config.yaml
num_hidden_layers: 9
hidden_size: 448
n_experts: 32
experts_per_token: 4
d_expert: 96
d_shared_expert: 0
hidden_act: "squared_relu"
moe_layers: [0, 1, 2, 3, 4, 5, 6, 7, 8]
router_score: "softmax"
normalize_top_k: false
routed_scale: 3.47
balance_loss: 0.00547
balance_bias: false
n_groups: 4
groups_per_token: 2
init_std_router: 0.0186
lr_router: 0.000394
vocab_size: 14690
norm: "rmsnorm"
norm_eps: 1e-06
tie_word_embeddings: true
optimizer: "muon_variant"
learning_rate: 0.0111
beta1: 0.95
max_grad_norm: 2.0
batch_tokens: [32768, 65536, 98304]
max_seq_len: 768
train_tokens: 339200000
max_steps: 5217
dataset: "wikipedia_en"
Below are experts of layer 2 (counted from 0) of a mixture-of-experts language model. Rows are named up (a neuron's input weights, with its number) and show model dimensions 224-279. Each number is 128 + 32 x the weight over its row's rms, rounded and kept within 0 to 255. Numbers have three digits each.
Before each expert's rows: "comes after" lists some tokens at least twice as common just before its tokens as in all text. This comes from a sample of Wikipedia text that the model never trained on. Tokens count by the router's weight.

# expert 29
comes after: " |", "|", ";", "\n", " in", " |\n"
up0:125092110137162120159054152201168129152142120156123142006126065106156086135097110152073149168111070178133084155111188148151183133119108164144090116075124133194168105136
up1:154114151081128162119080247075142140093144155076123132109126191145165147116132104104108129102133117152145138115137121121104094118163118144090112132147110109092138125142
up2:115162147140101168118144105108141126112113050080116160123139137128124113127122097133140176128155121149162135106134135112116104132137079079080146151150088106138144111108
up3:106156117092141134134116123139169114127132138082171149147131083132108128152068125131167151178131146131104127144133161128139171116135085093100152152157114115140121108130
up4:094111146118135168131174156159108118087077125107111142181083173116138125128113123103106179144155127146106135124118178134158180083127106118093134121148129138123143187124
up5:159166113149151104111107098110125145119111152145089109082145093143124150155151132161070161157085089162135112162139138149100188113158143104130190130149114135117125172163
up6:170192114140131078117118138119157143154138133125145141101171135090087164137163183107097128142113124154130119134135100136159176166175099120141167091112125112154162102115
up7:139085139124102153108126138142092152133130125140179132092089140162171086150147092099137105076118110140091114179081137119093164147170112112194159130099170098127141111120
up8:108156093133060169137154162115086097137168159096097164127134173207170132147113110138127114139119148147133099116126107131164165153150120173180089166088138143139158135107
up9:136100134131143096163140106186145149161146091121121183121125113078130126135154125104130115141200108128145178174118134117127138152094129159129077168126116118125121166158
up10:144159158158173116176138142171155086152037121104214160140222079099164122146150092088129123134141099067105196112120150145173103161106147096119137072124129103109150106126
up11:158188178133087161123113198136180144117141113180152105128076083140135150108144114129181105112111112207137129136050075093107176152135127124120158132048182121109138129141
up12:099174082105118115124168151139124129113123140131141175106143187070123137126103113100146158207147099178145092177120148110133202127172153198062184108166115111030128130134
up13:139109120131176111124127138202135093085115171191139112134146120141074106129170076127116178113121142122128165146171088109078132112137115103158149128080117130167152196090
up14:111115152101062148066065127157085061100159049097104141113104104142168161151077112127097170072067145118086096191084101084071151150122083107125126036132126162132118097096
up15:106152166147084124185061114133045121168109104106123137192124088124120143094150165186157100184119133110115085106132122161146215163172147170043133113163133118069138143136

# expert 27
comes after: " ", " (", "-", ".", " \"", "–"
up0:152089167173102178153141126084103127069123142166087158114120120135137119007134129109116110129128101080098130050174100102085110109105195179128127151103114133182103127083
up1:109154126114136164125099139110105144076164121178133112134100084129118106126162130109105093121085172109100126176129125100167124110126161138149138104059144143173166106135
up2:103168116134156172159108161155128115099127127136105109125166124142148108136100135084144170149093139124117112115122156130164098231182165145079117020157127164134135155128
up3:083161079158061135151093117132137136130141118112119162221144139117172131105119150119130116160203125113177074096082120138159150069116194156140105133077083127151106172149
up4:106126149140132196074104206127134124103127141181186163080104127088099115107139096159134092119155104121089157071142121140175097110125054151157201113092120118089073098130
up5:149082138162151090225138109117146159188129140125117147101132096157114153168154134120120154098145138132124123148111149105174128143126124145112168092131120147070125148119
up6:172131123150126086120149158137099086108108175136109135159088143142146133137137147114130126099108150129124161094047122180132116082077081117092167149088083130156068167187
up7:123134119086109083142143176144176153103133095177132131170101106172135197137121145126132143088140122124101073182115152153149055113109120131118128136098122157179151170145
up8:152165153159171094122158141169120128067139132102139121187143112137150127141185152148129103172130144118157115184114105123151133169170092133125159078126121107168171103100
up9:095062068191094153163147153122164166146100144157121152111123102080104088171156136103102106108072130097108094135111156092100090137117126097147096139094124162158176160098
up10:126114115137124129094125147144164116100143118161112175098113077072098146117104100112121112119165152140166114085127152153118173115069155092126165123145047121115125156114
up11:155117097120089127173150130152102106128197111162144143129148130184172162163153078121144083134097131075121101099124123142101173165117116143133094132108109099149141142191
up12:184128097122095149137094085096125138169146092127177159107114154112162115125159075088123170134155115095138180168168150116137148141116149123099132117073159127167147064134
up13:078138149127131149084129133120112060142160089052126126117098140120116163085141107146135192133122166149102162007083107116130132092189098153088123082170124118118125184121
up14:106094156133106114158139196134125097080125141133148123127119137161156186142092113064141113117141152159106197126136155105203143072103130172129084089103122177093119148157
up15:124125136092143168134182109144107086124162146153129134100127151130196139151130127071177120100131154049176157125103150139185120190124120129151118138109114132137073150130

# expert 6
comes after: " ", " K", " |", "k", " T", " Y"
up0:115136113153175153113141133118099195101114165085149125183149206119130133145100157126094153133110113115077105175091147117132167099131130168123107085146126141164077117128
up1:083065136090124170058143157084086092168146143102182179129112162125155110156129035159135137125170122108110132061077109132096077134132134201112138171133123136123161104111
up2:143104133126112180164179108144143114065132118140156130096126090120126138126091125197099096142158091171121125191147147165113165122132083122175132147118162088093142091098
up3:191149085113113110132068111150154071069112160195131141089131141157068108082128120126150130091113103102114146181170130149181126108149110178108122100123129102133053167105
up4:113176109154194108125138096110062159144184157124097071138173065082108144092071091135070086146118140191110118149120108126153098161151153155137159189096201121080110127120
up5:147135128122011187065184156101150059116106133080115124112175099093057117173098121141121156153133116149127164095105073135103101113208149104126125127149125100143131132125
up6:116126147066123125123090161142155129148142127108071075151215203147107122122107084139117195082073093118168101086129190073139183101156169151174148113171168152129160229119
up7:131155065117104131075176117090158124138109152140137102128108156174179099109080071159105130111159077087101124172136146144139166235129099191136112119106143221131144119171
up8:154126100053094154162159150133112130119091091119124184208087172178159138133086167125108108111095137132127141107173116130143135118136140136054117118165100172110058112111
up9:208156165060108144106078162099196139120046096117144073214152108120184165160082153132104084141181089160178098133106149101171131183196117129089151114099155150146155123107
up10:167169077123127146135092101151089120113126141142091112187202168154121143144119124149147152106093085091096157183099180129163112142147134129097171104113121145127156138121
up11:164160093155091125098161136142117125099159130128114149074124114196125119102113122042110135098183105116155123155110201144176099082162061162141143133149099163091184126124
up12:109099196132127182104106171129140156095150162146047170131105141188122095162089166166076113169196111190169113143149155101113111126128173138179156101164106137160062095107
up13:215141064137100137167115152110129172121134122219130152116118146119116129133169121156140103099122134132149129193118114110120128105143101178107167143184089161168069185090
up14:106095204134100149106116166139129077145153158125135130150139139111111150087139059149120109123157071202121154092126155178118157171161106057155170149161184150125070090097
up15:127146162115095126085150103086140084136098130123160117124157147077125217157124153178114105106100138121093177153082139146176160137093151165174128164099084110130103141170

# expert 30
comes after: "\n", " |\n", "-", ")\n", " (", "|"
up0:086185172109102167119109084117149173149135148120141141096171091144095025108183135121139123095076148105134126139094125102119116103075155096095226077105196167177099097162
up1:161112070153155037114083122113120109076065123186084098118150117051112094111154129123149105140137151200132141123143094111118086101119113081121180169101102147165099111126
up2:164141143099149179075131167133170099141136149122188126083142115140115114140072115078148162121170146147155117032110102190137152135112120127106130082161183176134174081092
up3:153132133142103115104146113130177146140131118163140120130087186138159197092092150144079102152108160149141166157168090143112155112078137113168148139091111162152124103099
up4:142185125124109195116120072108117104162155156151107085100157105041161197094124167177157107127102110158135129099152153103060131100105108111113201153140119145099150095162
up5:132168163111125097133106086130134112110102129177160147155099103114122158167104154125120147121100101082152110130105127151114182119089104127088133166139130140162135168093
up6:127104172131124131119131141129066089093134154082114176111138109195181123146122156125198103139077116134085116119099071126108071154080118129079120100171130119158108156163
up7:071096119150115102174085160141089131071142158151129120137154169081120150163192121120100126117094145110175129092154068131149086083159137194106191178118169125167153101150
up8:085106136099130110105116129138149096180076129133053119155122150069110133123207134133120121114122029047085100109123144139042117209140148127122153136140090142116106091149
up9:130189097161145134122092119116174134122130114157118035132087087125136068150116137128109142085099115174117087121118132114161130143111170145136097087168117134152073040217
up10:109139130157148120151129102173063072095140127146080176104158057136101142134164077169133105111128174087179093161119126097073129139127107115175134132160088118049134164116
up11:116105141110116116128145095124153143156150100120111103093129118057173177093120175168093189135179114147098092181137145186090174112137085162164108150163120126140181079158
up12:110105112139114130109133149097132168133128135145139134074121153133108119124152092075106122067102147186126092087046078176159086137141119111132165192143134067116162126122
up13:167122181114098125125163124068114131143120154125108109185115196092136110158108158149137102113137108170080093069132132120105173138089110150099140126142131114125117079111
up14:124127154145152108128199103073097172098137149152158127108103169113155045146091098095089129172170140092137151193096131167135103174128165179135159091209157122088089080127
up15:164130140178101194110080115083127113124143121182176163117110153173125137077113109206104114146111103133119123151127158113111091113113115163174158116088128163110112184184

# expert 4
comes after: " B", " L", " |", "B", " b", " Ch"
up0:130144171053074138084175169171151121175091137117139173171080110130100092120067167071091171136146124134104137105074181128158176159174195124152112161089090140162128155104
up1:158119120132094159107077110148137122132056185098172095113155119120156142147173105125136174124141153135122164195181125119067094100052098137102091139130127130122086171113
up2:120076152128112145112182102156053161091142132160129107110108148063164172103108069133108106132103117132113097157077135162163107163121080107108130083124119130156118095176
up3:141174132144106119065119123124134121126146193166091089113132161084099141134144157137135060119131159146175084141157126087101116151115109176063128120106123164160156125118
up4:081149171092107154164127139125115142109087109099142108070155162134093132146162066118169172143159095027166105096138131115085116152116118229144138089170149116153151102158
up5:137131131114135117080184079145097121134103138122152115130118152150097091147094139143128139145159119166166116100165157072175172128098185147083116183168098128198131126121
up6:109183143114091098121156141112119165122134108078131109135083179149150096107135114120185163151146183112127157116171126110067168132088118215128090165182120152075116101123
up7:141131129062153153094115107130142172106107116093143078176126146106143120119069163195130105131162162060134170160157168155088137204124122083157128145105126120075072085105
up8:086150145084160120148105104120081163159130153138100038114132133023121127136147127192070160138153130135108110087125159109122146078129093206065124111168115127115126190139
up9:123124136122149193165120157103082103129104131159140127116121115121127163151095078130192088082167116079179092154085140099128095153089032112154094161125165190145077102134
up10:115140159098108112111126129155110157100165093151117057120107139150156000191116135166150151102135077062151110146144064137119125106129113134114152090179065169127106156133
up11:152109143141106130120085173122122134103102133101147149143123121027115154166176125137099072078174104113160089176114095083108134059126141104124112110088121166067153103150
up12:133102129076122202139169132161119062155089152093109159145104095169151113081106160130061141126142157064146087124099107100080128148172161109178122141149176122168078179094
up13:141139095110144113144097160127127222151114147090149154135118062131103145123115182188146165070133150127096087097137190167157122127195092168132130134168086138184134107125
up14:121122135087151110165088173109173132171081171139108120113117126123103088135231112122137103118171083111149128143151151118151075151171115120058098114136203086131104147114
up15:131093122159158125083155070228131040153087148137163120148080128157146137149152059139191046165139159128137107100124107118183084098168180135105124084156163139128160097114

# expert 18
comes after: " P", " V", ",", ".", "v", "p"
up0:148144121174141184160091097113116211122137071145140114108162178152083098113106148135095105145144165065116153113137144117071154201184127133108177153098120076096099148104
up1:145130133082176155146150149165081133117155164124146120070099132142129103107088074195153173159160130136134138138112119126111152132197129109151212119093100089142135114166
up2:119103078126149173124154112087104177089121107114138105085167130199100169090133101120145162112155103083112135172122132196133132091072145089127121097081108169088135111123
up3:130133081178136096110097119069143114120148099131090138081134147108075085122045091159108160088132138090082133137112109148126184126132097118087123125133149141143118143141
up4:146147163166122146119115111109115104134104131114195108091107182213095124116110113142159113087076115097167084099130116057123132160143121171126180098193105122129104128154
up5:131077120119143110095178138101101116103092106164086064141159144164098165109166132103176129093158133114122118107119131159104147124159095187103132105107104159117134178120
up6:083115149144148058128133088120129160103099161078133150144130152148160111131080141102128095078148095148184115136150132179112144130117096171114121066098131148180153108116
up7:217123156128118103110140143132113104105137125154085081134132102173098144182118184077171092111148145136163147099116099130186135159180163105148077109084118113142035104174
up8:159180208148106124139116142122051177114119124087127056143136091098203102147128184118147107125107066193084062156078110118090143167145088120089138109078093133139134092149
up9:139072105077132068101123154077169149171177129205113142130133106075150126146191035145048105119108072190179149174134123156164095125121131079156162110092102181152127100147
up10:109111222150155114173121112151105138115135087183164147163137141153108104140111139192112091146121181125130148131161112136122093165095163110078081047128152109101102178092
up11:182090158137104161103172137127151100189092125144135118119078097163165120103113131103116144140124134080123125131063146101041202139123134123118133146134123143147073146169
up12:106156252128116109169142167184151108120100155160109143150166140103120147144082133132150155109156137107134107039137083106137164113119147120151159136199161178186104147160
up13:112111114112092077137101134079121139140130120142176113117131134070107129121223123170139124129147138141112146151166125132161112132122150104111097073159122155111065115208
up14:125110158168174104111081130115118118089083141101118148112160138127132151111114120105160119098089137106162134151104115138159090189122099191092117147118177165108041103121
up15:093209144136069141112126110212157084133132179142139091087162139195088119140156164095154180139114145090154130151074141156140137129160119128111126060096139150184110159179